{"num_hidden_layers": 10, "balance_bias": true, "shared_expert_gate": true, "num_attention_heads": 8, "norm_place": "pre", "attn_scale": 0.125, "init": "trunc", "init_std_o": 0.0, "init_std_down": 0.0, "optimizer": "soap_variant", "learning_rate": 0.00437, "batch_tokens": 131072}
Below are experts of layer 7 (counted from 0) of a mixture-of-experts language model. Rows are named router (the router's row for the expert), gate (a neuron's input weights, with its number), up (a neuron's input weights, with its number) and show model dimensions 0-255. Each number is 128 + 24 x the weight over its row's rms, rounded and kept within 0 to 255.
Before each expert's rows: "mostly gets" lists some tokens that are sent to it at least half of the time. This comes from a sample of Wikipedia text that the model never trained on.

# expert 2
mostly gets: " G", " g", " pro", " ex", " en", "\\"
router [117  98 124 119 184 136 159  91 151  81 136 120 130 149 172 146 135 143 140 128 151 159 118 125 106 112 145 154 148 133 140 121 168 117  90  86 156  91 124 125  92 141 143 117  98 112 128  99 156 138 122 109 105 162 135  83 133 100 207 156 107 101  95  92 124  89 101 156 132 149 120  87 166 117 109 119 101 155 124 128 135 142 139 112 149 174 116 188 125 138 135 111  95  96 153 105 136 119 134 138 122 133  95 121 147 142 132 117 152 111 119 182 135 108 123 145 155 103 107 179 112 117 157 146 131 122 139 131 122 137 105 156 111 178 153  97 127 115 127 170 128  94 142 132 184 163 117 141 134 137 117 123 152 135 114 103 119 141 141 130 130 145 103 129 147 125 108 155 158 129 105 118 128 151  86 120 110 156 147  86 184 122 115 110 148  97 110  96 116 124 151 140 113 143 170 101 116 170 115 126 128 134 137 110 186 195 118 130 120  77  98 151 125 126  92 129 149 150 161 133 126 156 154 109  85 112 109 127 118 140 128 134 112 137 108 146 129 118 100 116 127 173 145 143  82 159 170 139 116 139 160 168 115 117 149 129]
gate1 [149 137 132 130 146 109 134 115 162 117 154 120 114 126 172 122 144 136 163 110 140 104 178 105  62 147  91  98 112 106 154 133 115 115 137 128  75 114 127 152 138 136 134 153  90 135 101 146 115 151 127 133 152 150 167 114 162 106 158 118 162 157 132 143 157 142 143 116  99 164 115  89 117  73 128 149 121 153 147 134 137 146 202 145 140 134 136  79 145 136 161 111 117 126 135 145 107 128 113 149 164 127 156  91 153 135 120 142 127 158 150 133 110  32 142 126 148 144 130 153 140 136 141 167 143 112 153 130 104 138 135 119 144 153 130 116  77 135 102 102  96  83 171 158 169 128 103 120 162  94 131 154 150 142 131 140 115 109  98 146 155 124  93 120 120  89 143 122 180  99 118 135 156 200 127 132 102 123 167 106 168  99 115 119 113 108 109 137 121 118 137 146 131 104 167 118 171 141 132 148 141 126 117  94 116 183 149 125 127  92 153 121 148 105 104 134 129 162 133 138 139 116 104 150 124 102 134 177 158 101 148 119 105 130 131 115 117 117 108 124 151 167 131 121 144 128 142 143 101 163 159 117 149 134 104 156]
up1 [130 116 115 143 131 130  93  87  83 152 143  99 137 145  88 127 118 125 169  78 175  83 109 158 148 140 151 153 114 167 111 110 149 118 116 127 179 150 156 111 111 121 103 108 115 120 101 131 112 117 111  36 162 144 109  96 153 133 129 120 158 117 144 139 117 108 168 180 144 105 148 148 124 123 125  91 153  99 123 128 150 103 118 105 138 116 129 177 163 133 106 105 154 110  99 103 141 102 136 130  86 128 119 100 130  93 108 134 121 108 117 116 143 127 158 147 147 132 114 115 142 102 119 120 174  90 160 112 114 139 146 130 140 117 127 128 155 118 105 116 137  67 161 188 154 134 107 123 158 116 163 114 120 168 147 147 120  90 156 108 124 101 128 122 128 126 137 130 150 157 151  86 114  73 106 103 119 119 144 125 152 139 131 138 102 111 116 107  90 164 134 165 160  86 156 102 137  91 106 114 111 105 119 171 130 138 133 114 131 139 148 118 153 115  88 126 114 129 126  98 128 121  77  95 133 149 145 111 152 125 110 128 111 147  99 133  95 148 155 152 126 183 117 159 135  78 156 114 119 116 134  67 127 131 142 143]
gate2 [148 122 113 112 116 158 136 115  90 133 146 134 139 109 108  95  93 142 138 110 136 132 129 107  88  98 121 134  77  87 137 165 140 139 126 141 133 132 130  94 143 108 152 102 135 153 100  98 141 114 123  82  77 130 130 106 120  96 135 143 117 128 118 107  84 111 151 137 159 152 119  96 159 142 125 132 146  89  93 147 121 131 106 129 112 144 123 155 144 140 153 139 137 110 169 157 115 149 155 134 113 134 127 158 160 113  90  61 142 102 109 117 132 110 132 157 123  68 118 138  91 138 145 153 128 100 143 128 145 159  87 124 168 121 162 138 102 128 139 146 126 105 150 172 117  85  89 122 124 123 157 155 149 117  94 120 127 114 133 156 138 204  93 109 101 102 131 121 139 158  82 157 125 138 117  95  89 146 132 112 146 134 116 110 101 147 160 143 109 111 152 111 134 124 145  88 130 139 116 123 142 127 193 173 133 132 137 115  80 138  72 112 132 150 163 104 159 115 151 161 144 159 146 120 138 130 112 101 127  92 166 147 152 116 114  98 106 121 118 132 103 117 158 122  77 145 120 135  93 162 148 191 110 125 150 179]
up2 [120  82 164 140 159 104 125 169  92 131  83 114 147 141 103 127 127 125 155 109 136 104 134 131 154 139 141 173 108 107 129 102 110 123 166 117 121  64 105 130 116 119 151 140 147 103 139 150 116  95  91 151 161  95 131 100 133 129 128 110 126 158 117 125 118 153 135 194 140  98 132 105 114 130 117 172 165 153 110 128  54 104  95 162 110 118 143 171  98 160 150 182 125 139 163  98 157 128 178  85 112 107 143 178  84  99 107 152 107 166 135 149 130 132 116 123 114 116 101 125 139 127 145 114 144 160 135 153 143 141  95  90 120 114 118 131 110 165 141 125 120 131 168 129 116  66 159  96 138 158 127 169 133 123 116 122 154 116 135 164  69 145 125 129 137 140 139  97 114 135 106 109 114 141 115  95 126 118 118 171  98 146 118 116 114 107 129 134 139 111 124 109 138 123 126 104  99 102  60 144 157  88 174 154 160 134 144 115 139 123  74 155 153  73 157 148 131 153 136 148 116 134 112 127 151 127 115 104 125 121 118 103 149 129 136 117 121 158  94 140 123 141 145 144 127 120 145  92 148 125 102 120 142 159 145 151]
gate3 [ 67 119 117  84  95  99 124 112 134 127 109 109  89  96 138 132 121 161 159 117 126 142 121 116 149 178 108 159 144 104 119 154 138  88 108 131 143  96 135 143 143 145 112 141 116 141 129 113 139 145 124 119 140 125  80  87 142 114 171 149  99 127 149 121 139  83 103 138 131 140 136 115 126 118  84 147 110 104 156 145 155 164 145 168 145 134 121  80 112 123 114 120 132  81 145 118 113 119 149 122 156 150 121 132 168  86 149 104 145  91  93 146 115 102  72 124 128  78 111 131 101 109 108  80  99 116 133  99 142  66 121  87 134 152 182 130 145 114 124 131 134 143 132 112 153 138  74 146 133 112  81 138 139 137  76 111 164 108 160 123 138  97 118 111 106 100 110 175 177 189 164 186 144 125  73 108 169 111 128 129 139 129 124 171 100 112 122 120 146 161 120 121 139 109 122 121 140 137 124 145 146 119 129 160 127 164 180 153 134 147  92 115 121 113 143 145 114  97 121 110  94 163  98 116 120 116 113  84 147 142 124 137 113 136 145 114 125 130 147 105 121 127 114 171 103 115 130 105 105 153 109 157 124 127 118 137]
up3 [ 83 156 133 129 124  93 140 139  82 132 176 150 113 104 160 161 120 173 151 126 133 164  96 145 106 112 150 154 119 107 177 101 141 138 149 106 149 127 111  99 151 122 124 134 149 168 127 151 121  86  99 160 150 111 184 139 167 142 115  82 127 136 116 136 135 120 107 100 121 144 135 127 112 148 127 130  80 112 105 139 167 119 117 146 139 109  86 105 101  93 122  93 177 143 116 153 139 136  40 147 109 140 142 127 107 134 174 129 151 160 126 112 143 166 135 103 114 128 146 121 135 125 152 116 133 133 120 145 130 150 163 153 171  92 127 128 121 125 143  92 114 151 182  94 130 118 106 128 160 126 154 148 107  98 139 100 137 125 113 114 140 138 165 100 140 126 142 138 118 125 117 107 124 149 108 156  99 136 133 138  83 146 144 125 139 153 116 119 162 111 143 167  90 154 157 148 157 130 132 111  64 113 106 162 137  90 169 120 132 150 118 134 103  80 140 150 149  86 117  98 138 189 111 148 150 110 137 155 110 144 102 146 151 107 114 140 150  92 103 143 160 164  96 139 107 106 114 106 111 108 127 103 138 115 172 103]
gate4 [ 85 124 150 175 126 174 135 104 138 130 132 136 121 135 150 140 134 153  95 151 150 157 123 112 112 137 119 183 166 111 112 128 142 152 132 143 133 111 156 113  97 113 136 148 128 103 132 163 139 112 137 121  98 107  87  99 137 112 138 130 155 103 135  82 119  98  80 126 138 130 107 115  85 106 166 140 133 128 151 146 144 175 108 115  88 127 109 133 134 128 116 125 146 111 148 191 131  98 159 162  95 105 123 121 166 179 118 103 147 137 150 118 174 119 177 149 150 137 155 141 112 133 154 185 107 117 120 169 148 127 136 141 168 134 183 147 148 126 168 129 161  98 110 114 131 111 126 157 143 109  98 121 153 121 133 140  89 104 165 150 146 113 138  89 127 147  97 164 166 109 117 103 125 151 173 125  75 135 182 145 113 119 135 117 114 106 132 106 127  99 139 118 121 147 139 135 150 115 117 169 115 147 136  97 134 130 152 119  91 121 176 125 147 114 106 162 119 130 186 110 167 135 144 102 123 126  80 137  90 111 123 136 131 176 145 113 111 125 132 122 101 144 104 117 118 107 204 137 112 132 120 163 135  85 111 130]
up4 [133 106 146  93 156  88 128 163 135  69  86 136 137 157 161 137  81  95 121 135 152 136 132 143 111  87 127 123  62 136 112 151  93 183 151 107 128 160 145 103 101 143 194 110  96 147 115 113 154 150 130 119 149 113 147 123 183 113  85 108 130 109 124 146 151 154  66 141 139 168 141 121 160 146  83 134 167  97 121 147 106 123 154 127 132 154 101 145  99 102 133 116 159 190 155 131  90 121 101 137 150 147 138 141 161 156 126 125 174 132 111 133 143 117  88 159 151 128 141 105 135  94 137  96 106 141 148  68 106 135 152 131 143 121 148 117 103 142 136  90 123 177 176 133 175  94 115 144 145 125 146 137 120 130  78 127 102 130 146 126 126 119 105 123  96 131 104 113 159  98 115 114 134 157 108 144 101 131 117 149 145  89 123 154 136  84 133 132 150 126 136 154 106 108 105 151 124 126 163 153 152 143 129 130 122 123 137 134 110 110 149 120  93 126 140 123 145 148 135 138  98  80 141 151 155 125 143 114  96 146 136 139 140  94 115 144 125 182 140  77 105 106 114 108 100 146 126 105 115 115 131 103 131 134 111 120]
gate5 [112 129 112  86 129 162 133  96 111 116 137 105 143 123 160 108 167 162 168 114 127 116 101 115 155 158 155 167 147 102  93 139 130  96 136 167 114 139 141 134 108 170 138 136 126 100 113 125 124 134 108  91 104 172 158 161 170 105 131  97 141 118 115 141 125 159 111 144 113 155 131 134 142 135  85  89 146 126 114  97 146 160 143 136 121 110  71 141 116 158 128 121 119 111 104 128  87 122 128 135 116 149 120 161 131 156 124 147 130 118  84 119 108 155 140 187 170 130 129 162 107 127 122 144  87 170 124 154  99 137 164 163 181 136 125 131 129 136 148  95 131 151 133 126 153 184 116 141 160 164 106  99 125 117 127 137 125 114 139 103 173 161  84 135 122 127  99 154 184 146 121 111 142 134 104 133 106 153 172  96 169 104  99 109  88 113 145 100 154 154 173 121 132  78 148  73 148 137 129 139 118  87 134 152 128 182 141 150 108 109 101  75 152 128 125 130 102 135 101 120 155 173 135 115 127 149 162 148 160 123 137 120 114 127 119 132 122 101 135 118 125 114 146 181 107 114 122 100 119 118  98 134 118  99 137 167]
up5 [107 134 161 102 108 132 134 122 122 114 158 151 143 165  75 126 129 177 149 116 150 126 138 165 184  83 118 153 117 115 103 140 170 110 116 135 172 185 103 119 145 125  99  87 131 113 179 140 100  95 125 113 104 129 120 158  94 128 145 109 154 120 139 130 135 105 122 122 108 148 128 110 184 143 158 161 131 151 138 148  95 120  57 113 153 140 130 113 146 129 125  91 197 102 103 144 135 132 128 141 129 154 110 113 145 130 106 101 135 132 137  90 147 122 109 151 117 163 141 100 134 129 109 138 128 137 161 136  97  99 178 126 133 123 128 138 133 149  92 128 155 129 150 168 103 144 122 101 113  90 124 126 139  97 121 144 115 171 135 105 160 117 109 132 135 125 130 152 120  72 140 118 102 162 155 147 102 115 119 125 111 156 129 104 120 155 108  98 106 105 144 137 129 127 145 160 118 118 110 131 131 139  87 140  91 118 124 114  70 115 184 105 166 128 108 162 109 140 142 113 133 116 139 159 137  86 103 168 156 108  94 133 127 150 162 132 115 162 113  64 107 114  95 133 134 144 119  82 170 116  89 113  99 159 149 146]
gate6 [103 119 144 143 104 149 134 146 130 135 122 161 138 135 174 115 117 122 142 120 126 146  70 136 128 141 164 108 154 126 121 108 103 159 137 180 105  47 107 162  84 155 154 159  95 153  88 108 110 109 132 142 152 139 103  97 135 116 171 121  70 122 111  99 108 142 146 153 155 130 123 139 143  88 125 134 107 121  74 140 147 121 146 151 142 161  92 109 131 162  64 159 127 123 132 118 110 120 115 162 141 115 124 125 165 116 153  88 145 109 152 128 136 150 108 144 156  93  82 148 132 118 113 132 134 111 156 168 127 104 161 149 102 171 155 135 137 147 162 163 118 126 165 183 123 146  90 111 138 132 107 117 130 129 102 122 122 110 120 156 125 142 116 140 122  96  96 115 118 140 162 133 131 157 117 139 136 161 100 151 133  83 116  94 161 110 136 132 124 150 144 104 124  71 149  84  74 136 118 130  82 162  97 111 100 136 127 128 137 119 121 109 113 138 114 133 139 125 135 131 108 140 143 107 118 138 156 109 102  56 140  95 137 145 174  97  97 120 139 121 162 135 159 147 105  98 146 151 134 123 111 169 125 110 155 118]
up6 [134 110  97 194 187 110 123 113 102 172 156 120 115 174  83 176 115 175 128 118 145 147 132 124 135  83 118 116 107 128 141  92 141  94 118  88 113 123 117 109 124 132 171 162 127 102 106 109 108 134 164 137 137 145  72 132 129 140 132 127  93 144 145 104 134 122 159 142 116 117 138 134 135 145 157 123 118 114  94 101 139  86  89 154 134 153 130 117 108 157 103  89 105 125 107 125 121 111 147 123 102 189 120 116 143 113 136  84 117 126 120 125 161  92 120 105 131 141 157 121 115 131 121 113 132  89 146 120  86 104 129  82 125 127 109 101  72 111 149  85 101 182 127 151 121 148 141 135 147  80 160 161 124 114 137 167 122 152 110 140 143 116 154 135 120 158 131  87 121 127 166 118 133 133 128 122 113 135 107 124 157 132 115 132 142 164  62 120 157 148 128 117 107  77 167 156 114  81 126  80 154 102 128 140 143 137  76 138 113  81 135 164  89 106 160 134 134 106 111 126 127 117 163 125 122 120 117 127 113 144 132 114  87 137 170 126 119 162 120 114 121 100 136 118 153 143 156 144 131  74 118 125  90 124 131 131]
gate7 [124 141 139 151 119 148 150  94 147  80 123 125 122 138 174 134 150 141 144 150 134  87  98 124 121 125 101 108 137  70 125 140  89  95  73 145 135  93 143 148 166 114 141 155 128 128 117  79 122 133 165 132 147 148 122 150 110 124 129 124 100 129 146 101 141 110 162 120 118 104 102  96 177  95 111  93 154 141  93 124 139 127 177 145 144 100 149 136 100 159 128 149 143 122 140 175 156  83 171 135  90 109 103  97 127 138 135 110 205  97 105  89 146 151 142 118 158 128 141 144 102 128 134 146 131 135 132 152 135 175 109  88 134 143 115 111 153 152 139 148  62 112 160 155 179 165 154 136 107 131  93 102 123 136 116  99 146 142 166 147 142 134  95  87 143 106 117 155 103 164  88 131 121 118 127 118 124 136 157 173 128 112 152 146 126 112 148 131 116 124 163 130 115 117 148 120 129 114 148 149 137 141 139  69 113 113 146 145 129 154 159 128 103 164  95 166 136 128 149 115 136 163 127 144  89 127 129 125  97  76 141 166  95 103 102 145 155 105 149 122 101 121  92 138 150 100 131 141 118 120 132 151 112  94 116 152]
up7 [147 140 126 128 140 150  79  73  85 152 122 118 162 102 119 117 106 121 145 147 104 110 145 174 142 147 132 130  86 142 172 165 118 152 134  98  66 167 111 132 127 123 117 130 153 129 121 132 134 145  97 120 138 175 144 114  93 123 141 119  80 107 141 137 121 142 166 121 141 177 166 143 118 104 121 128 142 122 105 133 123 173 121 145 140 140 144 134 156 123 148 137 150 116 127 103 132  91 107 149 129 149 154 110 110  99 160 176 134 157 153 154 106 170 120 122 121 131 131  91 127 124 149  63 120  95 155 109 145 151 126 129 123 138 168 110 168 128 168 163 108 137 165 154 141  91 125 113 154 136 125 116 157  91 145 142 110 152 128  97  86  86 144 146 158 139 144 114  84 139 133 116 130 143 150 146 137 143 109 145 124 148 158 160 132 105 135 148 182 112 122 147 128 149  76 142 123 175 168 125 108 138 120 147 133 107 111 112 132 160 125 115 152 165 125 146  97 151  81 116  90 113 111 148 128 115 137 165 167 124 108  65 130 121 144 112 127 153 137 123 118  61 130  93 166  73 121 141 111 136 112 122 137 160 153 153]
gate8 [156 131 160  71 148 133 121 132 102 140 142 137 102 136 124 146 137 128 151 121  86 141 156 153 143 107 129 147 148  77 118 153 123 139 130  94 147 120 154 129  71 128 124 144 142 117 119 173 117 157  99 132  87 144 127 133 122 100 120 116 137 129 149 125  96  85 131 146 123 132 185 147 132 147 102 108 122 113 103  97 152 164  67 166 178 194 100 160 123 106 118 116 158  79 123 116 112 122 135 106 137 105 151 161 127 142 147 116 153 117 116 134  89 140 120 133  89  80  81 114 147 148  98 136 146 108 147 125 164 139 111 139 146 136 151 135 133  99 122 140 126 145 115 124 111 127 113  91  99 150  90 113 137 146  82 135 144 123 121 121 148 115 116 159 125 106 116 123 122 149 152 135 131 124 109 135 148 120 178 147 183 166 141 108  84  87 122 102 139 114 166 143 120 165 160  95 149 148 167 158 121 123 168  69 116 129 126 131 120 123 143 116 120 149 133 139  96 124 143 108 123 105 146 139 139 174 134 125 130 125 133 126 174 104 155 124 115 119 120 128 121 165  94 135 107 201 164 159 166 132 123 129  81 106 112 189]
up8 [149 101 152 141 115 131 153 135 160 115 144  96 108  99 112 124 138 135 130  92 152  89 188 126 157 192 157 115 148 100 109 155 177 128 183 139 144 148 109  90 156 137 115 107 144 131 138 113 118 136 134 191 117 147 122 130 140  93 108 138 125 112 161 166 152 100  87 128 109 135 113 105 146 109 149 140 168 132 136 112 158 114 129  87 110 129 123 114 126 119 128 169 151 121 109  66 141  87  92 136 144 112  94 170  97 144 127  97 122 148 110 148 127 135 152 188 105 115 103 104 133 123 152 154 120 129 100 122 113 165 107 103 166  94 181 159  96 155 121 111 121 121 117 136 133 119 141 192 150 137 146 160 121 101 143 116 137 117  72 130 148 147 132 142 111 126 136 129 138 156 124 146 136 144 121 164 134 115 120 117  80 135 132  70 150 124 109 142 166 111 136 117 139 103 125 108 165 157 158 127 153  86  95 127 147 140 116  81 112 147  96 133 114 103 147 100 110 163 136 160 147 154 128 142 116 188 124  84 158 134  97 133 135 114 117 133 119 138 159 116 106 154 116 136 130 136 142  90 158 113 133 132 181 111 128 123]
gate9 [120  94  81 128 132 147 137 109 117  83 126  82 140 164 146 147 147 182 152 141 104 111 134 157 148  96 124 105 158 136 112 116 139 182 104 116  87 156  90 120  60 101 154 143 141 111  91  92 104  99 154 109 115 137 117 152 163 117 147 103 131 107  71 101 166 112 136 170 100 125 125 130 148  74 139 100 127 148 102 108 135 125 116 158 126 134 138 169 127 144  96 115 159 108 140 104 104 146 127 112  97 134 134 147 144 139 123 131 146 108  84 113 165 104  98 116 113 111 134 160 121 103 143 153 130 137 123 131 119 111 146 104 171 139 114 142 124  90 153 123  77 130 147 110 158 131 161 129 150 125  94 147 135 114  84 109 108 146 140 151 149 114  97 123 121 121  92 160 149 128  65 143 124 133 105 121  94 117 136 111 101 163 135 119 163  79 105 141 138 145 155 109 120 119 127 119 137 124 151 134  91 166 101  77 124 142 132 143 107 107 159 107 116 136 127 187 112 118 128 137 147 163 106  92  79 135 153 108 135 151 123 131 135 133 136 152  94 132 131  99 161 132 109  70  89 168 143 156 121 150 101 130 121 158  95 125]
up9 [125 128 169 146 102 119 110 113 161 123 156 140 163 173 122 128 111 141 139 104 137 107 116 122 160  95 119 109 144 122 154  91  98 111 107 116 137 140 161 151 142 145 126 138 136 113 120 112 130 159 149 121  55 124  93 123 119 166 131 134 129  90 133 118 141 115 193 125 123 163 142 143  74 145 163 153 135 136 125 125  97  97 169 117 110 123 125  81 142 140 138 145 173 118 122 136  80 112 119 161 142 160 134 106 131 117 130 173 166  89 124 101  94 105 149 176 143 107 103 144 107 147 120 142  96 149 121 144 117 134 141  97  90 121 107 123 112 101 136 160 164 118 116 107 155 133 166 113 106 152 172  52 114 116 120 168 145  93 121 111 123 143 119 121 147 123 154 111 144 110  64 145 141 117 140 158 101  88 187  87 161 141 136 137 131  89 120 123 123 168 172 141 108 137 156 109 134 120 148 145  91 133 168 124 120 124 139  78 116 112 170 158 131 124 157 116 158 151 117  83 136 169 132 158 114  72 120 122 134 136 128 119 140 155 131 118 131 122 156 119 109 151 114 126 129 145 141 115 111 104 129 127 164 111 158 161]
gate10 [ 96 105 101 170 169 107 116 127 113 133 164  90 158 122 136 114 132 148 159 129 122 142 115 136 135 142 125  92 118 124 149 117 167 135 129 142 106 109 129 137 122 103 116 121 113 114 147 106 147 135 104 113 123 135 143 117 124 100 133 133 102  90 163  97  95 118 142 114 119 118 108  96 180 151 136 122 141 149 138 133 125 137 128 154  92 162 107 133 170 120 155 135 111 150 140 149 154 158 143 149 155 116 114 121 189 128  97 103 121 164 162 184 112 132  78 175 132  97 130 151 116 112 148 132 140 135 144 148 191 105 119 130 123 174 130 117  71  86 161  82 143 119 138  88 131 113  87 109 129 111 147 126 134 145  74 139 150 132 149 143 126 149  90 133 111 111  85 146 146 145 130 171 133  86 105 119 132 133 154 121 156 116 117 128 132  94 148  72 148 139  92 129 140 132 135 164 100 160  93 100 122 174 130 110 124 136 135 162 124 128 156 144 101 121 134 145 135 117 137 100 136 124 121 124 114  92  96 126 141 118 119 193 152 132 130 145  92 120 100 103 155 125 176 126  39 133 147 132 122 164 186 133  96 100 136 145]
up10 [ 93 148  90 111 144 110 123 167  98 106  63  82 151 112 121 126 122 154 143 142 181 140 133 182  87 137 125 134 134 104 120 130 112 115 111 120 141 171 108 139 141 131 170  96 128 114 149 159 114 118  91 144 149 154 126  92 126 126 103 110 108 113 122 113 101 120 159 103 154  92  96 135  82 107 107 128 148 106 112 119 144 152 149 123  88 132 118 152 140  99 114 117 117 137 105 105 128 120 115 171 149 130 185 114 130 149 133 123 140 154 106 118 159 123 153 101  95 110 131 107 131 112 132 124 147 170 112 149 123 175 115 155 103 115 111 146 130 128 131 162 130 128 148 160 122 132 100 105  58 121  87 119 137 147 127 174 133 126 120  88 151 126 124  94 170  90 124 128 137 109  78 113 106 125 132 111 135 103 113 106 129  97 122 128 150 124  84 125 133 141 140  93 175 124 117 153 115 125 146  96 114 152 132 119 129 126 122 122 114 137  66 115 151 127  84 109  91 126 146 128  87 137 113 154 120  99 168 109 109 204 127 166 163 108  94 147 132 135 137 173 117 171 150 105  75 126 159 140 122 136 101 115  84 136 156 154]
gate11 [ 92 123 132 129 140 107 108 132 107  90 109 129  90 124 146 141 143 128 137 116 117 124 103 146 132  94 123 118  92 103 116 122 144 121  75 125 128 121 154 148  83 152 203 145 100 119  88  94 117 140 141 101 123 138 156 140 106 106 140  99 160 108 126 145 130 131  75 137 109 130 155 130 149 117  92 150 118 156  95 164 136 142 126 147 128 131 111 164 121 148 110 124 120 116 135 176  73 116 129 115  97 128  97 147 140  97  96  98 126  91 140 126 107 156 107 167 169  94  91 148 118 144 104 138 120 136 104 143 126 155 175 124 115 189 138 141  94 142 143 131 116  63 113 159 129 193 100 127 154 112 106 139 128 142 129 134 119 111 126 182 130 141  87 122 142 142 117 157 108 164 135  93 135 147 147 136 121 129 123  68 125 120 107  86 110 103 104 110 152 147 128 118 135  86 159 121 143 141  95 130 128  98 119  94 127 150 152 140 123  99 130 152 100 115 145 172  92 129 169 104 156 120 111 117 111 150 109 118  84 117 137 168 130 118 105  96 114 145 142 145 137 108 172 149 113 137 140 156 140 173 156 183  90 111 167 157]
up11 [128 136 122 102 150 139 144 146 141 147 118 123 129 142 128 149 124 126 132 121  95 115 104 135 110 160 127 149 172 116 117 142 140  83 116 143 177 120 128 144 136 102  88 167 153 103 117  81 132 100 108 114 183 135 129 138 151 144 146 118 153  83 170 127 166 130 159 148 167 124 143  98 172 155  75 124  89 100 140 154 159 131 144 115  92 139  94 125 114 114 179  92 139 139  95 134 158 138 140 147 128 194 105 133 117 159 119 135  86 137 109 189 125 100 131 116 133  79 126 126 165 139 137 113 139 129 158 123 181 138  96 146 131 110 132 154 148 155 157 140  83 162 123 111 155 121 110 151 162 154 166 158 163  91 102 120 112  85 124 153 119 115 133 115 118  82 127 109 126 132 114 113 131 114 139  91 108 133 108 149 108 149 118  97 145  99 151 127 152 129 127 156  84 112 134 113  92 141 123 104 132 148 103 118 135 195  92 109 147 132 154  81 135 132 117 156 106 113  99 150 120 107 136 141  74 175  98 146 176 128 140 111 134  89 137 143 136 144 132 137 156 114 109 152 166 126 150 132 104 123 159 141 125 123 169 116]
gate12 [109 116 158  80 137 160 123  89 160 114 144 133 115 125 136 135 142 161 140 108 145 152 150 141  96 136  95 101 151 108 135 152 136 146 158 135 127 136 124 126 114 102 135 138 151 130 160 100 155 146 122 147 127 132 155 140 164 133 192 129 136  89 177  97 133 121 139 105  95 150 131  79 115 111 128 102 120  97 117  95 158 122 140 161 100 153  80 149 132 162 147 149 148 113 126 100 168 131 109 134 128 145 125 154 113 108 118  99 134  99 127 153 142 111 112 136 141  92 157 134 154 136 102 134 117 118 146 140 164 117 137 133 141 126 163 160 114 107 136 120 105  77  96 106 110 114 111 138  74 169 114  92 142 124 108 134 111 155  93 148 128  72 123 111 122  99 100 157 150 125 146 156  92 141  69 127 131 153 166  67 126 122 118 182 133  98 161 106 118  88 161 162  98 102 176 155 139 143 112  75 157 144 122 129 151 165 167 134 114 108 131 104 144 136 128 120 129 128 118 137 131 134 149 112  86 122 116 136  85 137 118 162 129 177  93  97 121 156  77 134 152 140 143 153 126 150 135 150 174 136 159 174 109 134 107 152]
up12 [145 135 161 179 164 133 135 130 132 168  94  98 122 135  75  85 126  88 126 125 121 126  93 135  93 119  88 133 138 140 142 119 159 157 144 118 158 165 119  90 120  66 197 128  86 121 167 142 103 104 132 137 133 149 139 173 110 149 129 121 125 157 165 180 111 140 119 130 132 136 172 179 143  74 138 144  91 110 116 117 150 139 124 104 134 116 133 102 106 148 164 124 140 126 117 124 112 143 112 136 130 109 146 123 143 150 141 101 149  80 160  99 118 135 129 128 113  83 129 164 172 118 148 112 138  80 146  94 105 113 102 130 142 112  83 143 107 156 155 113 142  93 160 150 159 116 113 118 126 130 137 162 158 110 120 107 183 146 139 147  99 152 153  99 117 145 152 137 105 124  93 121 130 125 109 137 124  87 152 143 158 124 106 103 125  90 146 115  96 162 134 130 128 119 160 129  88  95 105 120  95 176 118  97 135  75 129 118 137 186 129 123 114 130 176  80 149 130 130 142 141 119 129 167 127 104 144 127 107 128 116 128 103 131 147 140 120 131 144 154 145 136 106 107 140 155 109 124 111 161 147 126 176 145  98 122]
gate13 [132 108 203 111 116 184 146 122 145 115 119 140 138  77 168  81 135 152 107 103  99 124 145 107 138 150 131 143 145  96 111 165 156 144 192 143 157 139 146 128 120 132 143 146 110 130  78 111 144 162 151 123 115 145 112  96 127 105 133 122 159 141 143 128 146  98 100 164  98 142 173 114 150 130 110 116 183 135 127 123 111 119 157 105 150 170  99 125 147 158 144 112 144 122 122 155  98 121 121  94 154 132 138 109 117  96 130 106 115  81 140 113 121 121 157 148 180 132 115  96 101 132 158 141 127  91 155 159 141 119 104 145 129 107 137 125  99 146 105 123 102 139 148 116 158 165 115 138 145 148 131 123 106 169  89 106 103 166 142 146 121 152  83 189 116 126 129 109 158 151 108 143 106 126 127 161 159 132 154 110 163 122 106 116 131  99 109 140 147 107 193 121 136 115 137 127 161 147 143 110 125 174 142 157 118 185 134  94  91 133 143 119  96 102 167 126 172  97 137  82 165 133 124 113 111 125 117 149 119  72 153 144 124 123 129 127 104 124  98 135 111 125 138 170 120 131 134 144 120  86 135 133  86 128 119  98]
up13 [130 136 107 132  97 183 117 132 132 196 126 124 125  95 141 157 110 171 112 113 143 133  83  98  80 169 118 103  97 152 150 132 141 135 175 122 148 142 133 123 115 134 139 118 102 159  98 109 162 123 107 103 108 153 104 147  98 151 116 138 136 152 106 188 135 167 111 135 123 169 123 102 114 124  98 142 122 133 114  98 126 114 126 141 117 144 149 130 113  89 156 155  85 117 186 148 130 118 151 144  94 149 128 132 130 149 141  94 148 118 170  97 155  71 157  79 117 127 147 125 120 124 137 150  90 131 142 167 142 178 123 133 131  99 132 124  96 183  98 100 134 119 137 148 145 151 140  95  89 106 171 120 123  89 173 150 158 112 127 124 100 131 163 121 102 131 152  87 202 129 150 136 165 124 144 143 155 112 174  98  99 160  72 135 136 114 128 150 106 124 122 179 137 116 111 150 140 140 108 136 130 133 156 140 126 147 114 126 147 140 138 171 124  84 152 140 167 150 118 121 153 134 114 133 125 163 129 156 113 170  97 103 116 104 108 129 146 140 124 127 130  92 133 138  87 153 118 124 122 128 136 151 118 132 104 141]